Weights of a small mixture-of-experts language model, trained from scratch on English Wikipedia.
Training: a variant of Muon for the experts, 794M tokens.
Below are experts of layer 6 (counted from 0) of a mixture-of-experts language model. Rows are named router (the router's row for the expert), up (a neuron's input weights, with its number), down (a neuron's output weights, with its number) and show model dimensions 0-255. Each number is 500 + 40 x the weight over its row's rms, rounded and kept within 0 to 999. Numbers have three digits each.
After each expert's rows: "gets" lists some tokens that make up at least twice as much of what it gets as of all text; "comes before" lists some tokens at least twice as common just after its tokens as in all text. This comes from a sample of Wikipedia text that the model never trained on. Tokens count by the router's weight.

# expert 69
router:529487491454511469454486496394457461489542437507505451424542556480416537516473470476506567485506506573446524574461512451473479467559553470462490531559497417548455444442447475462472435455474526579491563498463480486470544453503483476516492541487451469544585492521494473537476545544493472437477481485545550541469506488443560445515527548490508487515503485462521589585504430434571461495483461543558512483442537503434557449525522500522501517418503476513533471519439517545558482512507576491504523488554495491517466511539480463462469478427504434511452509567486558494489554513495484475428456421558527474446531530508553526506514449502526520458546551448506504498511491520490540522529560499456484471495457551507417479534432509560473536449451471508542554541485508498566424512459424
up0:464472519524492482500564462543546419522484448470526501499503520533496526461510500498456514415521499506465539428496461594489447526486487489558467489492486470482511477522554589468447487492499501520499504432533465415519445488501524506446519549527489541514477481505507477514519511602568464560533496483480509447512508508477456484516537472511512501606524508464445522506492493539491509434551522563472507430564532453557524468456418430551556505538516561538531513487494553525523467552527511527495475544499456414577469525477462584492479498506587457420530472489540512599510543479471546529558514541524441479460469471496514606495570470514497518528547464550505465569462533481502519442464491501528475540497483514523580451528457593507447403551560486522480469477566446513441594526526468
down0:518530489490474468482458507437500489482540461569480488502490516453429472455532513516479489477521436520518532489453510536466596482497507524512577568505443474480550494499532438547505460442505532531502534470435588526486522492452503478557535498529445487545541478515522489468555460523519511485525478513511520422507501546475430534457495422519548414470423511508538514437548496489471465454562538405627480500535526535470456514479571544429477534488528449526472456506476523477476511428414544521465499462435549490523479493460454489475487510475510490517551462414512568448467449528607471550481527495454561562488498540508466455454559497475428495565441422438522502515503530434504513437441529459516497525526473534449517481544535419504455525540554427528564524461531462493494531468538496
gets: "i ", "o ", "er ", "an ", "u ", "en "
comes before: "| ", "(", "and ", "=", "|", "– "

# expert 114
router:491448516480486524482536466447478557530468464560573571466510554479485509502545488483528505472528532536475449566554546545518494495536549452409442548513501474525480476477450495579532436556523545543483511527463538460513489512547506466563473481539466467531539528473438520508461535461430485465462460473572495523466539506462560482591527539496495434551559474441505538531514512495540482499539453442497399453477543524462544473523502517547488567466472499471548471517471515548542507472523533484483499547537446531474474463506493450470538513503490467448485509520507551443499541586497549427424476485534489458461537648546556546550482441536514567477446470464531557497529440451543542497456524545492494471570474532430449416554464448533457546469474467582488457526488500503527489501443453
up0:490453517495504436447510518494535480491493504503525571462477512487587467430445490472524429474481555547556435478462446466513497546540515474439470562568467505494447522470571505514556494450520491531473465529459371537483469512514572480457511454429508514478575471479485476493510498522518513524439532484492494489396517526481513496576544503545549494475464540503575494466509472412484545475471480517499449594493486513515525531576517528506485522526516483483468423526448461493541502486528494583523500594508538542469523500516448550519544536531501370518540577546482461510486492452541527473463528527542469493464476496461460559475507522532546529533553523424505565455490414433575509546471463489482549482557487506605474469494443503503487499514527444555476579530482553493496469496583488
down0:520456489465460437502516547488451567453538564563443503571442482468533440493503568435466432436486434466538502504431480567504459484526556473488513471488506419493503555508484464501440424524544518489471461467499414499512533557453501496546485479536439499520531554571473431460477476527487477496434559471479550439460495474478472461501498492458565452481506491516520516447524478498450489525527458515523440503450508570461476532519582480466558483536474450486514490509482523512481507499524453466365478443481459448464463454543457584513517458440556539467537517451548527495525473458418513511456463437540491553479490563451523492483517524438516492495499560491455441513476520518467440471479545550585486489511480494390518539546516533537470474522496505471491478456596547453542480514510585
gets: " ", "of ", "in ", "to ", "for ", "with "
comes before: "the ", "| ", "|", "his ", "a ", "that "

# expert 40
router:481469494472526542486523474444481503515530484570486539453470564462457541462519461466528502464551529536487481577549569477532428475506539473424470523525483502533512471461433522543491457472510553559479463530465560490517465491540510460532496480552446475478555522460437538517496550498506483468470532475547496516463532565472539474506542522457465416511518476491448546537509472469549513552506444417554442521512532535456548523529502462541494597451518527479571463550499517556547519477526549459477552554537465529510504476444513457436519526494500473456404516538539567486429546602511517427444459478541460466448532629559557553513469438528550532473491507450536554495539476508558538502461558550511439461526473523407453461537461488519568558504465460574530502515492483499532478511492450
up5:550412523518564516411527507496486528518420522435410534460413528397461598552580502406468470469520506592475496528490536503511440507548527511499507532491507498459512523522519504459425436438513466443558516519445508513493502511558487476491512514473450419438499486538496533514464506547420486531469550513518576492478535518517456490500473547472452536533563509548414529509476482546497502514491447581546479366491475462454474621499454535573467552467494523527467439556443482471527544469499565455526510448535491532478444555511493461493513474473471526516512491541508467468422558471476518544478489420506499520557524523514505498508508542491557438480501527475471533495517511560526513498464535501545447523462474501475477469476505525532515481442543444501497497455483522572549526518498455
down5:495561542457593440572471545545491500500532508478491603561499480468541479592471472475515409493469489428472495519480504548531511532482492563498589500489482525553534487438499528532570469422455480460561487542456460467541475463513470535451534503511507557494530499530404498524490488464495513512552496499483450530536486452539526471515521481471535518470479518435490505487465527458494552472549522540550573478434520441512504462501542464488561518434521480407478443440543467518575496522504569582585492521492447588545501522550498564468504468500519498538494514547483495433499582485480592440503552553522523562518535490512417517503487491484455491482516482548554534467529527541478486487541512512453531472523498513444510435543528526523496465529469531472461416620471473475411521540514467
gets: "of ", "in ", "for ", "on ", "and ", "during "
comes before: "the ", "a ", "his ", "their ", "this ", "her "

# expert 2
router:475460433477487541455527475460492502491508475567551545446502548500478518498514469489519563460534523549551476534537523461558491472548538490424412545523509490541475468470437502504487450483524549548469472526467516478500467536515477472579523468546464447513548530455482465494502533454453545461471504483532499514471539524464517447547545536457460457520543465474461513551509486478539500525479454418547403455467548516464548421533499469529423544456528556471587472478477524549537474481532537418484547548538507541524456467511500447459505518488476469469448509537465547481400543554508560443427459460537494448480535654536539543473453450560507550495464491444535539546540511495539542501432547542497441471512471521456448498540444457465453561479494471582524511504481443522497484510425449
up0:504499525461489534502516553486521522502478540541513557506507504451516590436516496521425562556553566439479409523481416489551466447466560492444526581531474456424436522444516556545500451547531597568514489528526539452436526469492499465465573469495512455511579530530538489464487574477542493436509506468508564504537497494486504580483490443485432521547492467530498503545501518498525480481479479552490516499485498478506525575536580443508483462492496516521540483501551542491602489539430609522482530504489490540533479528523473549523564439448533464414471553475517484509531463567499544504547531459494535508447519507508536544433495533476540610490540452443473486558539506476509573522600484553491560489492497522502503500491519509558559480486451453473481473458480561522501479501438525
down0:530533516478485499548403492433505539535474538479550505448463537531479471473496525543472462508550516544472459426439470496415529534558484493542563502469528514494547495557479482510453493500539590515538476497525538487516502531478598475478421511480490479484483507526545446507443484544455536473481462506429486478477456549500506490522530437476486516561495502524518533494533567535479554477571524509480504517446483514482514494540434429520436469468399504495485544467458542517532471473546487484494564507472511457498522418571483457453530482507463488480491514478570539398568538485562566548522464541436436572519476477467447410479445434574528479398492485493570542501416486506434470472454439463470495461565480527449505524493477462470537546434478452488452490490547551455487413489463485
gets: "in ", "of ", "In ", "to ", "from ", " "
comes before: "the ", "|", "201", "200", "were ", "this "

# expert 32
router:457519524541439485467482533477536467487535481570561541428461494520491461558523437484521472481468489522533530510557485532567507521496456534569510514520512521502508436387498491517493495490473556590424488602517486384517547511573527446543471522474528463560541552561491483530540498447513463493510457510542573528455580517492491440497501547436486483494506417487541433519441533484519555496460469466583518543508481439476481550526468479498488491479503515523451487557527469488549489409524514489437439512557445490511455478547549448482502521549444478540503528537534532451535586451518487509504403508540536487454527544497556455475471472511528553490516462463529501547502513544536522493489510524466536474537482575542442533513483547476526549535480526546562585466445538547439400528491470
up1:501573471451453522437499563525539522486505471461504526520555497526419484500501525557505511495552530559489569527536483531467558470491514540454526456449477430478523495539540529443470458540568559543505568485454453467444531502539518467520513454534474493433570485536505481512551527437528470461518485462502515490532564466528511487495526493439456507438511495557468492549463401573489486499591461526561512554499505475523414424531537536503588427499467467532417497509489495563580629486555488539495515423548532520488479520509477572386516475452512441472525485543419468541510493519495534472402483510488517484445492549445471493535534476568504542490502469461503481483528497492497427500488434469491541476515422505488512551471463463504501529491554510562533517485457481511467412496534473
down1:458540458440503489541488428514490470526573544512564482576493447448506455509511520502436528466465447533486571521529452519512458534519509513483545560466477597516491515446530476503499531536520509577497440444595497479478476572477448557546481506480508528493504499538495509541496452501470549515545514517508422464475519512399502502468501477520488474500523469513519462453551496495540465455451540505498544515457473470430498490424482454584467518460434518490501454483449526494550455551541453469472547594505466554549528451489485459476568486447480510485463490500531463471563448432500520501586513567442452468501502509497562517504414504409488472396497531516550497544495521508477544594508544466521503550555557505528522443482527494450515437538488444512489484564426475481467537467566606
gets: ". ", "\n\n", "\n", "). ", "\". ", ".\" "
comes before: "The ", "In ", "He ", "==", "It ", "== "

# expert 121
router:495474514525510511467444476536446488514471507455483524454467503482520573487564460471496442472491529486503514513487534467472431448478504544455523582536458456525483523470489394576461486426505524497471503512480540465495531529509486472453551624539422449545500503565404562505500568442533505515462478455515507486504566519443519456557524580470468478565606452430520492546503491499544545492457480506475456534468570450507522436517525463531550479465489502481558459390483440517503540474533557491452489530491483519511500499484498510470524495461474485459517401526457450528455497430502481459499525500580534430487526603501489453539509502577506497558521437480481528518564441485530509455465553529478434472544432538458474535514435583503514462465467436481481512535443485541467526493500471
up0:528511448486520464471495488437469513483543570481477528460523539430544535498483512590451515528504544529539525544498519565479502475453517525512458431509478427553442497512562561491563524489494523566547556469434579495460486518489462482473540416538476533472523511491508473530539458567429506535447465521529440588527510485494519516550550471513492450546517475503533479499487511542506482453534480516471431530413492504538498443511541539484510527477511572464486449484559509445555481511538479409500500475511454543425536490510497459519460501496487478465496480498541512485574481491432508493448453460512543510379502512416526525507531496476516515486542501572528499504525605401434469514418558602570493430451463501465481533581468512500524433435503490488508571462477568488530545548469486
down0:419552505450484508446514491507500471480483555559495488482501503534617502505475499495485503511527454570472488493372522533495448530536486429496496539496527532483438525538434587442508489515516513428468482475428468496431439474525528547515509493469477445520543527525477598572485454524478434485485537578544468531486471529513466530494557487561496535549459527417547444541530554446444564481546533508449545468495525518514493570575538511470480511470525541438440496537472476515496498527539469515506467519517503489477486500551482480409494503560527554417446492510468494524494541443469481598560410504512450486403548458503492546519479471466565554492495491470446556561549519453448555526488484582497460526476464468457524477523503518492526537484444500483518504453470542506545557537577478
gets: "as", "es", "s", "os", "is", "ers"
comes before: ", ", ". ", ".", "\" ", "' ", "-"

# expert 85
router:450452561505521530438564509480451550423463552477519482454448497554498531531452491507477520464482528554523458546491506478547494535555463582478446445505509498523489463478525473544500479499481504509426402550421463462468504488516524452513523478547451466539530497506532620521556504471433497490476466470524501506516524535522516521573538505474454564546561493513470465528560483474567470453482464525498539474497552565490474499485501464568585549470532506463480440433436480492520441457536559489441534467532478395517531508480496430455495507471527461534461553553534459496422517560511535486503496432520537499527558529530558510444444458544480531511427509397552498519493474517498520488445464543560466437511443508445511434488449516473566513457460505545583512527466426583484504491466505
up1:493482512561537433485551462492541436491499469499440494415521569444497509492403554453467480512509553473582486494505562476508423559510536586532480514484543485508499468444468470502452504471499512443538515529438482507530458497489510500560480501469485512467430548530449489519476543470447527519470471480481546530536499582411480518481558558479438420542436490597559411512559505402474442529523577603467509551471441542542457460509524522500547448542530467495539492531449486540553439568539540478433512537557454489450485494489465472502477463526491575495532528405465419499528512479499538427509491577483468535511433532522494490509499520480503485553497553491545531453512507499514543498475463534507496448516535519506524459455472549520426512434532451502519506452488441485546501479488531
down1:538497568436521551387510463522533506501506518439487501457483492543503477551535492490458505496482482417527462525522512464464492438463439498530426477492562425494478504554538568539512527474457464544517482456520474456485556564513477508562522465479530486456435526479449554455465454488491514411465510519474484482511539510516502565521482448526540557474550485491509503558541472417484511524477500495554414566556479526538512554515565461492567576432541480571516420520522457559498495529474497503527507509503415591526573565461517537517504518457597546530461487533525475448470519492464453417506512491469480485496512510491454454570471505501479499497522465518511476471486473539598432580499600495491491475531506524496473436560507515456490528509560510448530525508427487449487554425421547
gets: "m", "M", "km", "mi", "end", "S"
comes before: ", ", ". ", ") ", "^{", ")", "."

# expert 60
router:425458454514482522549577546540483470453489496476565461467464550443483504465463490433489480434468546413493441596541492508469526486512499536498448524576530452548513503504480497498463486507488541510476514625503549433564457509563550549564508498541443446522561525480491502544507503497444502480467485419542493548479533521489499472448521516426489516538534474488540535522512408480587493460469450573457486465502511515521470496578440528500518514480531453429509400507505509497518436432500534393453525519491433452532437509498532467500530456450475509509533563511500510492503514527497461510541456525516548483475497528465591517544498486503497508470560488457567537490556450499473596494532552481550452419487465529495449481515503460478436570473499481548481523562476439560492509481429473
up0:508522442519558482487534516465447445511513526541563500506481505550550512506452480510524533504450447439526489613479487537518508526563458508529551504423548448529473506460479420483559564510504483510427526535525476524506462498459393557522540593457526528562561386516514536520514508468510528482482452498513482530441457560527465533504537507540481476477533445524533469526452503470472465543471496461548555555482526511469517430604457413500519524491521538518507494546508524587490603583481482471496434556517442523504522486500424486509518472549428487493531524490494476526495473537521490471461510494447481437532476498575493494518509540576470477441510513527460541475549509480566462478507468462542501476543568491588503503479507551445521491474445532581463547556479561459519555526583454
down0:497556501484504455496464559527447418485459464483533470487529435497520531464456525447517514444532452470423506461549449516420482505549550527452524530472473434514485513485507438494498539532532475420497504511452430496585558498480466598492469564508523517546507523467534443416538477487468482478483506461484517509509488514499497494454490525550446431538542459513505471535465474494487530491505441455484441610481503557518528500552519454499503480455515503447379546517492495499511480546596462488515500506375479496561531516470535506563413480458492469456441436508482433498498499447431430460476497546478503556459525496417428541457474518491505496491586477463517430513488486504507465548531464551455493461606534472561533442542524551465499494531440491481480571482492533520474472522537450
gets: "m", "n", "a", "i", "D", "k"
comes before: ", ", ") ", "°", "\n", ". ", ")"